python train.py --n_layer=10 --d_model=256 --n_experts=80 --experts_per_token=3 --d_expert=80 --d_shared_expert=128 --activation="swiglu" --moe_layers=[0, 1, 2, 3, 4, 5, 6, 7, 8, 9] --router_score="softmax" --normalize_top_k=true --routed_scale=1.73 --balance_loss=0.00228 --balance_bias=false --router_z_loss=0.0001 --init_std_router=0.00636 --lr_router=0.000854 --n_head=4 --n_kv_head=2 --head_dim=64 --vocab_size=16384 --norm="rmsnorm" --norm_place="pre" --norm_eps=1e-05 --positions="rope" --rope_base=500000.0 --rope_fraction=1.0 --qk_norm=true --attn_scale=0.125 --tie_embeddings=false --parallel_block=false --extras=["capped logits"] --init="normal" --init_std_qkv=0.0319 --init_std_o=0.0 --init_std_up=0.0319 --init_std_down=0.0 --optimizer="soap_variant" --lr=0.00303 --beta1=0.95 --beta2=0.95 --weight_decay=0.19 --lr_head=0.00443 --grad_clip=0.5 --warmup_steps=80 --schedule="wsd" --decay_fraction=1.0 --decay_shape="sqrt" --final_lr_fraction=0.0 --batch_tokens=[65536, 131072, 262144] --seq_len=1024 --doc_mask=true --train_tokens=349300000 --steps=2805 --dataset="wikipedia_en"
Below are experts of layer 3 (counted from 0) of a mixture-of-experts language model. Rows are named router (the router's row for the expert), gate (a neuron's input weights, with its number), up (a neuron's input weights, with its number), down (a neuron's output weights, with its number) and show model dimensions 0-255. Each number is 128 + 32 x the weight over its row's rms, rounded and kept within 0 to 255.
Before each expert's rows: a language model's description of what the expert responds to. This comes from a sample of Wikipedia text that the model never trained on.

# expert 13
Verbs after subjects
router [163  94  93 142 159  90 158 142 103 114  94 157 182 140  47 114 149 115 176  96 173 124 152  81 179 174 121 118 164  71 121 126 101 167 138  98 138 135 179 144 158 105 129 113 144 128 107 166  83 147 112 108 123  76 204 174 168 122 134 153 141 148 109  85 112 156 150 139  96 147 162 173 177 191 113 213 154 162 113 159 124 118 131 127 141 103 142 162  81 128 103 156  83  85 106 170 122 178 118  97 142  69  67 121  92  90 145 106 114 162 113 150 156 162 134  77 104 121 100 114 111  90 156 115 108  96  80 181 166 195 133 158 162 146 150  91 138  81  72 136 106 107 127 131 161 140 103 108 158  95 124 118  62  78 155 145 148 167 152 143 162 106 142 155 130 144 166 117 149 176 152 151  52 135 100  99 176 101  84  78  96 186 158 178 152 160 128 162 149  82  94 112 100 193 186 151 157 168 101  94 210 128 145 110  87 117 137  89 104 137 160 138 112 177 154 162 103 115 100 166 117 100 117 135 133 139 103 116 133 117 137 106 115 154 126 133 130 154 132 120 166 103 117 174 160 101 166 107 102 199 144  79 133 164  70 100]
gate0 [160 166 158 108 104 131 169 122 160 177 102 105 118 102 105 110 122 114 137 132 172  99 118 145 122 148 108 127 140 125 121 158 150 109 123 140 108  80 160 183 147  98 140 132 116 134 209  66 177 170 146 194  68 176 120 117 166 109  59 153 163 164 121 154 124 144 131 165 123 128  82 153 141 131 138  85 107 185  73 117 148 185 106 161 154  89 130  66 118 136 152  89 134 117  88  96  92 151 101 138 150 161  59 115  83 153 183 136 129 131 147 113 141 109 162 117  63  94  98 167 138 124 113 108  78 121  75 150 154 127  54 145 149 131 116 149 142 113 107 139 186  79  76 139 123  54 103 125  84 153  87 131 116 180 104 179 135 140 100 188 131  96 126 115  66 116 142  72 175 103 134 122 109 118 123 113 133  94 138 111 172 190 110 170 122 112 148 158  99  99 146 176 110  83 105 162 140  84 157  40 151  85  76  80 155 170 111 143 154 147 121 195 162 101 136 109  93 137 121  81 149 128 198 146 130 112  89 136  90 157 145  84 156  65 106  96 203 124 137 146 115 130  88 104 116 137 146 141  79 151 105  99 166 162 164 122]
up0 [107  91 164 140 120 134 154 164 127 159 154  76 130 115 131  80 108 161 103  98 136 111  75 107 220 155 111  81 106 133 100 152 142 118 105 122 177  88 149 132 120  70 115 154 136 166  52 128 169 146 156 115 112 139 106 187 127 146 149  97 142 128 121 143 111 132 133  95  95 134  62 106 113  99 206 123  81 113  63  78 117 131 214  93  57 148 139 121 147 120 154 132 166  92 118 138 106 121 188 150 160 129 164 111 139 120 137 133 133  76 103 168 122 157 133 155 132 109 191 149 130  82 125 111 148  86 157 104 120 157  46 128 136 150 137  77 166 135 171 118 104 114 175 109 100  85  87 129 137 118  99 116 113 106  89 145 117 106 187 127 131 112 174  93 103 120 124 135  99  94 203 132 151  94 123 114 144 150 162 161 138 112 115 139 115 139 166 133 177 113  97 118 159 181  91 153 142 145  87 141 109 187 117 159  97  52 153 143 147 191 122  92 138 185  83 168  74 149 170 212 122 120 166 161 123  62 191  49 129  91 113  94 137 138 124 107 103 173 152 145 145 128 141  57  94 151 111 186 129 139  95 126 106 139 136  86]
down0 [101 192  68  96 131 126 119 143 144 104  95 169 119 114 116 111  93  90 120 112 146 133 113 131 160 129 163 109  72 150  78 110 135 179 127 111  62 123 105 112 114 113 104 157 126 128  83 168 213  84 124 139 147 119  73 183  76 128 147 158 119 173 136 188  78 168 135 166 110 156 122 130 101 128 153 140 115 189 120 105  96  60 155 122  98  49 184 129 148 100 117 136 145 161  92 134 108  98 116  56 102 162 133 188 128  69 189 125 111 154 113 121 120 103 163 188 116 128 130 153 144  80 136  83  92 118  75 126 141 101 147 120 186  94  89  77 157 140 123 142 104 104 129 158 110 126 104  91 150  76 102 165  73 140 137  81 159 161 131 148 125 117 165 127 166 136  48 123  76  95  65 116 127 126 227  91 184 123 142 107 165 118  91 198 107  99  85 145 115 156 116 125 120 117 156 121  94  79 163 121  68 130 157  88 112 117 140 111  97 121 114  92 104 140 114 202 117 115 124 121 141 131  50 100 141 167 128  96 160 154 159 136 152 139 106 114 129  94 102  99 105 155  59 106 116 113 145 125 174 102  97 149  76 122  88 121]
gate1 [143 167 105 181 143  77 128  85 145 138 151 148 127  76 133  91 152  91 106 120 149  90 118 146 118 147 170 115  96 123 124 111 166  85 151 161 128 114 163 100 120 116  70 106 193 159 132 114 190 179  87  65 145  99 136 117 154 139 113 156  99 159 130 194 201 133 127  89 119 139  99 105 144 145 147 131 190 152 119 189  96 207 128 121 158 112 130 104 130 135 106 176 109 145 102  90 104 134 113  95 103 118 105  97 109 133 134  87 130 163 143 117 148 135 169 153 113 125 161 133 140 174 173 135 108 145 147  83 152 113 138 125 125 124 154 105 137  97 113 149 108 115 111  63 154  98  81 170 141 113 142 150 160 205 172  86 168 154 205 125 199 133 158 140 139 118 141 140 152 171  96 107 206  82 100 113 118 123  89 134 186 118 151  86 126 161  46 144 167 102 150 162 172 113 130 123 110  82 103 121 174 157 147 158 115 121 157 116 132 106 102 233 154  90  93  72 100  96 145 124 109 103 220 105 125 198 170 119 129 131 148 133 126  83  97  42 120 137  99 135 142 129  54  45 128 133 123 140 169 133 109 131 133 136 116 134]
up1 [127 138 153 138 145  99 171 116 126  86 142 136 228 123 116 163  99 148 173 106 166 109 109  96 176 114 136 162 118  76 144 139  85 172  64 171 131 124 123 156 145  98 164 113 161 117  98 150 194 140 111 129 132  93 124 110 122 136 120 111 151  65 164 100 116 131 102 100 127 106 104 100 137 165  67  96 136 158  67 111 117 141 183 139  96 119 191 171 114 128 143 185  91 192 156 167 149 130  85 139  84 144 167 126 161 109 113 153  91  61 115 120 115  90 139  76 179 137 109 138  78 102 135  74 131 164 117 109 112 112 178 105 149 164 181 140 109 157 169 156  69 121 149 164 146 116 119 145 123 151 160 114 137 135 149 136 168 155 152 123 113 113 204 114 124  72 110 168 136 156 138 145 157 146 109 158 153 147 169 121 155 125 103  93 163  89  92 117  82 118  68 191  65 148  77  63 135 164 119 179 132  92  89  90  76 145 104 160 107 142 182 102 118 178 148 138 121 132 132 112  49 108 174 102 183  91 135  72 118 175 138 171 110  97 141 161 192 139  95 168  96 136 108 119  99 107 107 163 113  61 138 126 139 191  89 123]
down1 [ 53  96 124 155 150 134 110 113 139 150  72  96 116 156 136  60  97 136  94 202 135  91 107 136  98 117 191 145  94  81 102 133  96 109 126  82 104 174 101 100  98 133 146 127 150 152 169  66 119 129 113 142 134  92 115 157 105 117 115 159 129 120 137 150 144 152  88 129 141 152  27 143 131 170  88 171 107 195 144 123 190 133 130 130 117 143 121 120 133  92 169 146 122 110  93 114 144 134 113 134 134 100 143  85 127 142  89  89 190  58 116 145 120 190  82 155  56 108 125 125 180 124 199 159 116 168 117 114 107 104 138 150 141 101 162 107 122 148 110 102  75  79  37 115  99 182 136 112  88 189 156 142  96 141 131 127 108 125 104 124 112 129 130 139 190 207  44 120 204 137 158  79 132 153 124 102 112 120  60  83 125 145 143 124 145  79 135 131 106 122 141  95 201 102 126 110 107 109 179 136 119 112 122 193 174  77 144 163  97 132 109 135 147 144  79  93  94 142  98  93  93 141  92 136 138 115 140 148 107 105 112  90  75  78 140 152 108  84 112  84 146 145  83  70 127  83 146 175 100 136 131 142 146 159 115 116]
gate2 [150  96 136 140  95 122 134 142 140 132  88 194 140  59 128 104 144 132 124 109 148 180 132 122 118  76 138 122  94 119 160 121 146 137 123 138  54 129 148  83 107 187  98 173 103 101 126 156 122 101  89  88 137 112 109 111 124 125  94 138 111 127  94 114 120 196 135 148 120 120 121 180  73 141  70 106 158 102 173  82 119 142 163 140 130 148 167 137 111 112 171  89  79 150 144  91 138 116 178 180 136 102  94  79 115 168 178 130 102  73 159 129 154 150 157 128  80 116 143 127 108 100  96 159 148 151 139  82 154 128 145 176 188 142 136 101 161 155 113  92 108 162 105  85  65 126 159 113 125 124  81 129 177 163 122 193 124 146 137 203  96 106 160 147 113 137 201 126 136 101 147 104 147 145 135 126  49 157 124 104 129 109 174 132  74 176 118 190 106 111 173  99 135  47 122  65 172  56  99 129 142 156 180 104  96 138 104 119 165 175 126 109 174 132 109  75 159 129 161 125  81 126 128  87 106 195 149 140  92 126 134 117 110 124 176  83 162  44 147 104 137 133  81 102  88  73 103  56 102  73 163 128 132  97 115 107]
up2 [116 132 157  86 107 130 148 121 121 135  74  78 107 177 135  68 149  93 100 185 102 170 184 153 140 124 185  60 145  53  93 125 105 128 165 122 155 117 132 144 147 158 160 146 174 139 154 101 176 189  94 149 174  90  81 107 134 129 175 131 168  87 177 130 137 152 142  90 130 146 203  60 112 106 143 149 137  58  95 148 114 127  93 165 112 170 132 143 123 166 153 174 169 109 127  91  99 159 134 104  87 155 133 127  98 137 129 100 154 140 137 151  97 166  95 118 165 134 170 103 119 125 145  77 113 124 147 182 136 130  88  84 128 102 153 162 101 123 182 125 148 130  97 113 120 169  66 144 144  85 120 164 103 176 106 148 162  63  92 158 151  86 153  74 113 153 161 139  89 136 137  85 115 128 147 129 141 110 107 157  96  98 106 145 141 126 118 114 158 105  96 100 106  93 170 163 131 161 199 157  84 132  83 169 147 117 143 203 160 163 133 152 131 109 112 131 121 162 141 111 188  93  68 174 126 143  70 146  86  98 126 113 100 114 142 172 165 115 172 171 174 203 128 168 162 165 185  88  84 143 159 142  76 159 155 172]
down2 [111 140 137  95 154 126 187 145 133 168 148 117 126 170 107 162 157 140 125 117 163 117 131 136 147 140  93 118  70  89 151 138  71 188 140 103 121  74 158 139 140 141 156  88 118  82  79 151 165 129 154 127  99 190  60 133  99 141 157 185 170 152 164 195 139 159  88 114 120 135  92 102 155  97 134 193  78 139 130 147 125 103 112 166 120  95  41 122  97 109 157 150 121 138 136 157  82 140 115 112 128 118 140 107 133 104 139 141 166 134 128 113 114  90 149 146  65  76 113 170 120 168 122 153 117 118 122 154 105 105 173 110  59 175 122 106 119 110 144 216 170  83 200 110 113 139 166 132 130 140 117  84 133 101  68 180 151 137  89 131 140 162 110 148 195 114 141 102  87 147 129 126 165  82 110 165 184 114  81 111 106 126 151 131 146 110 163 103 176 106 141 155  91 133 143 168 133 214 166 161 121 143  94 118  58 134 159  99  62 141 107 137 137 179 151 180  89 129 114 144 120  99 166 121 141 120 242 101 169 151 113 165 125 101 154 184 129 162 128 153 134 136 124 178 117 103 182  46 103 154 114 150  91 120 154 129]
gate3 [ 97 149  92  67 153 153 107  68 127  98 128 191 135 119  93 130  72 105  96  70 119 124 111 145  99 141 151 125 132 109 221 110 161 122 149 132 138  82 100 101 117 152 162 154 128 100  98  89 101 154  49 121 152 176  92 104 176  88 169 121 123 101  71 133 147 250 164 126  85 152 107 156 170 185 140 118 146 179 111  91 115  97 152  69 123  74 133 139 143 143 149 125 145 128 148 137 165 112  88 123 118 100 126 120 133 196 107 104 144  68 127 136 144 192 155 133 107  87  86 155 113 133 150  82  98 123  97 113 126  87 139 113 140 148  91 173 146 111  96 165 109 188  96 146  72 112 139  94 124 120 153 107 129  97 116 129 164 142 155  84 149 129 118  92  77  85 169  79 147  80 152 119 149 139  76 116  88  99 178  83  63 128 144 113 156 104  76 235 120 143 140 115 102  77 127 138 155 117 143 106 164 120 128 109 105 130  99 100 123 119 105 166 119  88  90 159 167 118 106 131 171  90 151 171 141 119  86 148  94 118 195 114 149 112 171  98  94 139 170 157 121 121 132 158 141 151 181 174 131  82 116 104 166  85  90 122]
up3 [119 106  94  69 136 133 145 101 117  87 118 153 130 122  96 149 163 147 121 163 138 166  95 140 165 120 161 110 159 134 105 145 101 134 112 141  94 139 121 108 155 129 101 133 178 142 125 142 121 164 156 161 162 155 120 146  68 134  82  92 145 135 157 112 155 137 131 152 108 112 119 121 155 120 180 142 148 137 198 156 148  81  79 126 174  99 199 115 123 131 162  93  78  97  98 113 208 177 116 106 134  98 128 139  98 132 150 156 146 166 139 128   9 120 180 150  72 156 128  93 102 131 119  90 144  72 115 163 139 123 114 142 119 105 115 137 132 133 171  90 149 125 148  96 133 139 136 117  89  80 118 134 108 100 155 132 136 114 103 121 134 133  95 120 156  59 176 130 122 218 114 121 106 165 153 175 178 174  86 195 128 106 178 138 151 149 148 159 126 255 116  54 145 118 125  99 124 173 142 151 161 175 150 136 148 136 185 145 126 151 107  79 131 151 158 148  90  94 107  61 122 153 102 176 123 128  83 174 101 179 143  90 181  50 142 111 131 192 111 106 167  80 136 111 144 134 147 209 153 153 181 139 118 127 126  86]
down3 [101 116 179 129 166 125 101 154 106 119 104 125  95 117 100 141 105 107  94 119 108 139 142 123 115 113 105  75 202 144 101 117 138 115 135 143 138 100 173 163 189 150 122 175 164 136  84  98 123 133 170 115  69 135 137 140 137 178 107 176 151 105 143 142 142  84 136 108 204 144 154  84 114 145 161 111 170 151 125  66 157 159 122 111 129 133 126  83  85  77 121 134 144 159 104 148 163 117 198 156  81 124  92 145  72  85 126 146 123 143 137 158 153 136 150 101 148 120  70 127 150 132 121 213 125 118 144  78 118 153 163  76 131 186 115 189 192 170 112 132 145 152 142 110 127 131 158 120 115  90 160 145  92  89 144  87 146 120 127 160 137 109 110  59 123 147 160 184  86  99 120 178 121 152 109 130 135  91 113  88 142  92 190 117 113 115 101  86 146 124 203 133  95 107  52 107 126 119 119  83  40 171 167 157 177 134  82 140  96 116  81 116 170 170 115 100 150 173 122 170 231 109 177 128 130  97 106 133 117  78 155  95 120 103 100  88  84 191 147 143 121 108 159  90 125  86 156 132  90 103 160 174 201 141 118 138]
gate4 [184  87  78 117 129 135  68 123 164 101 119 198 137  85  22 100  89 130 155 115 136 158 104 144 121  85  95 177 192 110 166 146 126 138 127 198 135 158 142 141  97  92  90 168  82  95 141 107 130 105 128  91 180  89  93 125 140 175  98 123  99 159 132 115  56 131 141 109 129 113 130  99 196 174 118 124 129 163 168 157 163 136 178 107 141 111 148 141  81 135 155 129 109  79 151 108  99 145 146 150 166 145 135  92  96 141  81 161 162 177 147 118 151  93 120 113  88 133 126 150 135 101 204 139  90  83  72  74 167  77 123 117 135 116  59 168 144 164  38 126 152 163 112 118 121  90  77 106 159 137 140 144 130 118 108 113 162 137 149 134 123 170 127 143 151 124 113 139 117  88 147 130  79 125 172  94 128 139 126 129 167  92 104  83 146 153  95 115 186 112 114  96  92  96  74 159 124 211  79 107 170 143 139  99 106 102 136 104 105 120 108 116 140 161 110 178  87 142 107 140 149 177 165 125 179 154  79  92 141 131 116 132 114 177 105 135  79 154 137 162 117  94 135 152  94 163  89 162  51 130 129 181 146 104 143  60]
up4 [131 110 109 189 126 152  45 119 109 168 115 107 156 113 183 145 118 107 105 100  90 108 112  93 198 131  96  87 154 123 145 177 135  81 190 147 127  77 106 115  89  97  69 114 161 181 144 129 143 146 109 125 131 149  93 148 115 109  92 115 174 147 153  68  87 169 123 171 103 184 133 139 120 149 170 163 129  92 166 171 136 137 135 135 145 182 153 139  84 124 114 118  77 126 107 171 126 177 149 136 168 160 157 100  76 144  88 173  88  81 125 118 106 104  99 177  99 180 143  66 127  62 145  70 123  84 111 109 153 153 170  90 161 132 116  87 159  88  94 106 113 185  91 113 102  33 121 178  98 141 169 192 160 172 134 101  91 171  99 109 142 117 165 132 179 106 127 131 143 153 153 136 157 164 104 122 154 153 115  91 175 109 102  78 123 142 114 103  41 141 136 196  89 162  73 114 122 159 123 134 141 127 119 159 170 150 127 148 135  80  89 130 163 150 120 135 150 136 111 166 185 151 120 146 146 176 130 139 163  97 135 102 136 164 126 103 100 146 129 116 136 142  59 104 159 129 182 143 150  77 159  93 136  86 176 149]
down4 [120  57 135 198 150 132 137 210 156 148 157 145 107  93  94  56 118 134 147 142  93 187  92 148  69 147 144 149 147  58 103 114 189  91  77 114 137 132 156 190 108  90 129 110  88 159 139 105 127 102 105 149  74 128  75 148 146 106 157 140  75 112 205 170 153  92 188 153 160 133 111 108 124  98 109 139 130 137 124 144  61 116 130 125 104 136 145 136 103 137 148 110 108 123 122 180  99 217 120 137 150 144 126 138  72  82 157 128 111 147 150 166 113 122  78 151  96  73 126 100 153  57 106 137 138 133  93 160 179 122  88 113 157 141 139 139 138 110 153 135 157 110  35 155 109 109  98 184  93  96 144 188 162 116 100 119 129 131 143 176 163 121 125 118 103 138 143 102 184 106 125 173  76 186 144 107 127  95 135 108 174  56 115 186 143 148 102 138 122 158 110 147 192 150 113 117  74  95 145  96 126 182  94 160 184 126 192 108  93 115 144 104 112 171 155 147 165 147 137 169 119  67 140  72 114 169 129  61 144  67 113 147 131 114 106 122 121 163 132 124 129 136  84 146 111  98  92 119 145  93 146 140 144 150 116 126]
gate5 [185 150 116 100 146 167 138 101 145 136 163 163 135 196 120 161 105 130 102  99  86 122 153 131 128 135 108 131 119 126 151  98 120 130 125 105  56 118  91 167 105 101 167 139 145 141 109  96 142 142 160 164 126 159 126 153 126 148 139 100 206 151  96 175 164 137 165 128 166 106 149 124 136  97  73 132 133 165 192  55 104 120 117 125 172 111 139 128 132 146  65  82 106  94 137 126 109  81 136 172 142 119  68 127 153 125 176 180 126 161 106 144 182 132 145  89 161 171 150 129  89 155  97 145  95  95  57 158 163 144 138  90  97 110 112 119 194  66 156 153 125 157 101 189  98 142 135 105 138 138 124 161  91 121 172 175 111 176 153 136 162 133 103 124 154 175 155 163 161 156 144 142 122 118 144 204 136 151 179 123 119 123 133 162 149 168  94  95 112 139  87 135  64 164  82 163  92  82 146 154 143 134 100  83 162 170 100 121  72  54 108 189 132  98  86 168 111  71  93 158  71 151 100 174 133  92 115 163 184 148 104 104  89 201 119  71 188 143 191 112 173 128 153  97 133 188 110 116 126 104 117 109 142 154 100 160]
up5 [134 202 148  79 102 165 171 183 138 120 141 141 120 212 152 110 171 111 176 153 140 129 166 160 145  91 143 156 108 123 179  92  74 146 115 185 148 169  81 141 142  79 130 110 148 109  80  95 114  82 145 165 169 127 105 118 110 114  83 174 136 148 103 134 191 141 150  56 152  95 114 169 155  86 106 138 105 167 162 110 159 148  84 114 124  81 124 120 110 125 109 107 131 125 154 166 111 116 225  73 142 141 108 101 125 127 161  94 108 125 150 204  59  90 148 134 112 124 163 167 148 137 137 173 202 129 104 162 165  99 106 114  77  85 138 116 105 119 169 144 151 132 159  97 123 111 166  88 105 113 127  71 146 103 147 118  88 118 162 148 101  77 165 108 100  90 105 163  97 171 153 161 107 129 101 172 186 172 171 144 100  95 129 165 151 115 128  91 114 167 135  95  70 157 106 144 139  89  97 141  93 118 111 137  99 102  87 139  68 117 123 104 175 150  94  73 134  99 154  57 130 131 123 147  86 112 126 163 122 174 132 117  70  98 120 158 186 172 179 176  77 129 153 110 140 130  66 105 132 168 127 161 153 152 161 122]
down5 [105  91 129 167  97 203  54 137 137 138 126 114  96 114 135  96 129 168 137 166 107 101 122 142 148 109 122 111  99 107 147 141 168 214  80 151 100 116 146 165 145 137 101  99 149 165 112 109 114 108 129  93 127 132 150 122 130 171 131 179 149  90 139 106 137 173 124 164 184 188 115  76 162 160 126 176 142  92  97 179  98  78 115 171  94 199 149 167  92 102  77 171 153  97 135 143 140 111  62 158 117 165 149 173 144  89 176 116 146 137 128 123 119 131 129 130 200 195 132  99 142 101 167 111 127 116 120 103 116 167 134 173 155 116 175 123  66 153  85 103 129 164 150 115 134 157 116 122 117 161 159 153 179 180  99  82  87 144 159 156 157 132 135 125 158 137 107 212 148 125 145 109 108 139 149  57 134 123 168 108 157 154 127 150 178  97 111 132 142 137  98  84 134  94  92 138 114 113 153 150 142 136 125 138 182 116 167 128 157  99 150  49 154 106 120 142 149 128  88  83 109  36 166 141 131 124 220 129 183  86 123 127 140 107 124 113  92 124 135  70 124 166 130 170  82 153 160 129 129 148 145  16  90  90 133 167]
gate6 [145 114  89 123 166 129 150 127  84 155  84 160 135  86 126 184  98  99  85 127 115 176 101  93 137 128 146 184  94 156 157 177 160  99 102 108 117 156 190 128  98 122 120 131 138  88 112 137 108 162 105 131 132 162 153 125 140 104 113 171 106 105 151 148  79 160 113 159 107 188 140 177 117 153 144 138 105 141 175 108 126 100 143 109 127  80  59 127  86 100 146  56 150 124 195 123 123 127 131 109 153 138  65 126 113 114 111 113  82  90 142  83 155 121 150 139  80 121  93 130 128 213  74 112 171  55 117 124 113 142 160 140 120  79 158  97 173  97 195 137 207 124 141 134 123 134  30 159 111 125 124 189 112 134 113  77 115 123 105 128  99 148 147 103 116 176 131 107 141 123 104 123 114 201 148  86 128 163  97 188 119 148  23 145 152 178 129 116 111 145 141 173 105 136 155 111 166  70 125 119 119  68 160 118 126 118  23 140 125 238 149 122 102 159 126 130 120 109 103 137 151 147 202  90 133 159 152 132 113 133 128 134  85 122 167 115 134 128 108 124 139 143 100 157 112  89 133 114 115 109 161 157 167 156  66 123]
up6 [173 136 153 131 157 153 156  98  94 155 132 152  77 104 101 141 136 115 100 133 152 111 149  93 148 149 190 110 193 106  86 130 131 103 123  36 136  91  84 156  94  65 104 138 141 169 102 193 169 132  83 162 138 158 115 162  98 140 139  92 112 128 131 133 124 104 132 164 125 153 133 122 138 156 158 156 150 104 188  65 109 130  73 148  90 108 146 100  90 164 121 180 142  82 101  82 131 104 198  99 153 165  93 100 161 157 118 112  60 113 147 120 155 127 122 181 113 151  72 146  79 125 110  62  94 155  90 107 155 135 111  85 123 107 118  99 127 116  78 169 137 158 168 165  88  90 198 103 129 129 121  90 109 123  74 112 147  52 136  98 100 107 158 132 149 187 138 133  73 114 103 205 134 143 116 123 131 110 140 108 140 151  57 124 165 157 136 102 150 154 121 159  97 111 128 163 164 123  86  63 125  88  92 153 136 125 120  46  94 144 119 107 128 135 135 146  66 138  93  57 149 104  87 168  86 119 184 106  97 136 117  87 145 181  80 171 129 123 118 156 144 146  54 163 102  99 146 116 115 145 149 173 120  84 172 153]
down6 [106 183 124 134 150 166 132 158 122  84  93 133 188 175 104 151 126 104 121 139 137 144 148 142 143 143 123  78 191  95 105 129 140 143 150 105 143  84 175 143 162 141 143 106 149  97  99 114  94 159 202 125  70  98 165 143  75 147 105 130  69 136  66 163 123 189 124 106 130 116 156 113 171 123 118 175 122 153 157 115 127 147 116  92 140  94 117 142 140  73 124 169 114  93 129  55  93 130 127 128 167 110 189 111  96 118 137 177  75 112  91 148 184 101 101 113 120 130 191  95 162 172 125 146  63  92 116 138 111 189 128 135 110 158 111 160 144 126 177 155 117 100 102 109 159 154 110  85 146 127 127 139 122 146 106 189  96 146 135 172 167 120 109  75  96 125 165 107 117 107 100 197 126 219 164 123 142 127 165  90 140 154 106 131 152 110  85  95 148 176 189  93 116 221 130 111 117 127 149 138 138  85 162  77 101 120 135 168 128 136 104 126  68  99  89 156 115 104 106 154 167 198 192  81 134 152 171  83 108  83 138 116  71 133 120 143 130 147 138 182 100 114 189 143 110 130  85  88  83 170  74 133 137 143  56 131]
gate7 [102 136  62 123 122 109 113 165 142 142 145 152 103 120 175 112 117 152 161 114 173 145  74 128 179 122 139 224 160 169 162 125 162  88 115 131  88 176  92 114 119 140 138 107 138 152 125 130 156  86 183 126 119  69 135 172 118 122  91 135  96 144 149 160 218 150 150 108  96 150  71 108 113 110 116 143 190 116 115 146 137 187 131 113 162 131 170 197  82 148 132  93 131  75  99  80 186  90 195 148 141 102  82 107 102 192 154 105 115 109 134 137 100 141 170 106 140 110 165 109 145 133 132  95 143 143 137 108  92 153  99 115 179 179 113 149 113  86 118 203  69 167 106 112 178  98 159 141  91 134  98  82 106 113 108 127 115 122 128 109 173 159 150 197 124 102 110  52  87 139 148  97 100 164 130  98  97 173 205 152 141 176  82 119  86 197 135  90 163 162 145 128 121 102 101 115 127 113 146 105 107 111 103 105 106  99 112 153 161 126 112 137 175 140  92 127 112  99 153  85  90 151 118 117  74 180 113 198 161 184  80 169  97 109 157 138 142 126 136 149 144 136 125  97 145  56 175 125 162  88 105 153 161 116 109 160]
up7 [140 132 134  84 112 139 137 144 147  76 133 113 150 144  97 116 186 114  89 132 151 104 152 136 118 127 143 203 105 117 112  89 164 152 103 135 158 106 133 116 194  83 135 119 156  83  86 127 165 100 119 136  85  68 152  71 170 124  60 117 131 114  79  96  88  96  78 122 116 107 159  62 180  97 128  71 142 168 151  83 162 108 176  90 147 156 135 108 131 156 120 142 144 147 132 168 155  76 151 111  73 179 125  96 101 124 131 132 101 125 117 133 125 117 149  82 123 139 160 123 185 127  98 106 130 100 128 188 201  81  85 122  74 139 149 150 157 161 150  80 125 160 157 125  66 128 111  98 150 148 151  67 112 132 197  95 137 123  98 191  99 139 104 136 103 109 165  82  69 142 107 137 133  47 161 140 142 148  54 143  72 150 133 153 111 145  76 158  84 122 140 122  66 184 187 143 132 128 155 156 113  40 108  99  69  87 128 167 131  93 123 122  58 119 122 122 138 118 121  73 155 154 121 143 103 150 128 197 111 176 126 144  76 139 161 113 153 157 152 143 133  81 128 124 120 160 149 152  80 188 166 152 124 139 137 108]
down7 [101 129  90 185 151 152 139  83 166  99 113  98  95 166 139  99  96 210 103 123 147 143  91 183 100 138 125  83 126 115  67 136  52 109 143 133 102 130 182 158 151 107  74 170 141 152 155 174 117 100 138 141 116 145 175  96 124 112  60  77 147 129 177 113  79  88 104 152 155 129 124 147 148 120 126 132 171 123 151 141 111 170 180 113 144 121 119 108 149 122 230 191 137  90 118 119 206 106 121 124 154 164 104 145 132 109  97  88  98 185 249 115 100  85 123 124 116 118  81 168 124 108 119 127 155 123 120 132 106  88 103  83 128 120 218 104 109 136 142 164 115 209 134 127 102  52 139 177 174 169 105  90 142  93 132 142 115 132 106 115 191 140 142 154 166  93 119 111 102 144  98  90 146 123  79 149 165 148 130 111 168  86 147 127 148 125 117 168 199  93 124 129 157 152 129 102 131 156 170 137 100 108 159 124 127 200 159 126 158 126 128 135 222  85 104 134 127 126 107 152 120 156 148 194 152 143 126  75 112 113 125 103 148  94 120 104 137 101 117 205 132 149 104  94 100 121 168 120 120 138 137 118 109 142 126 114]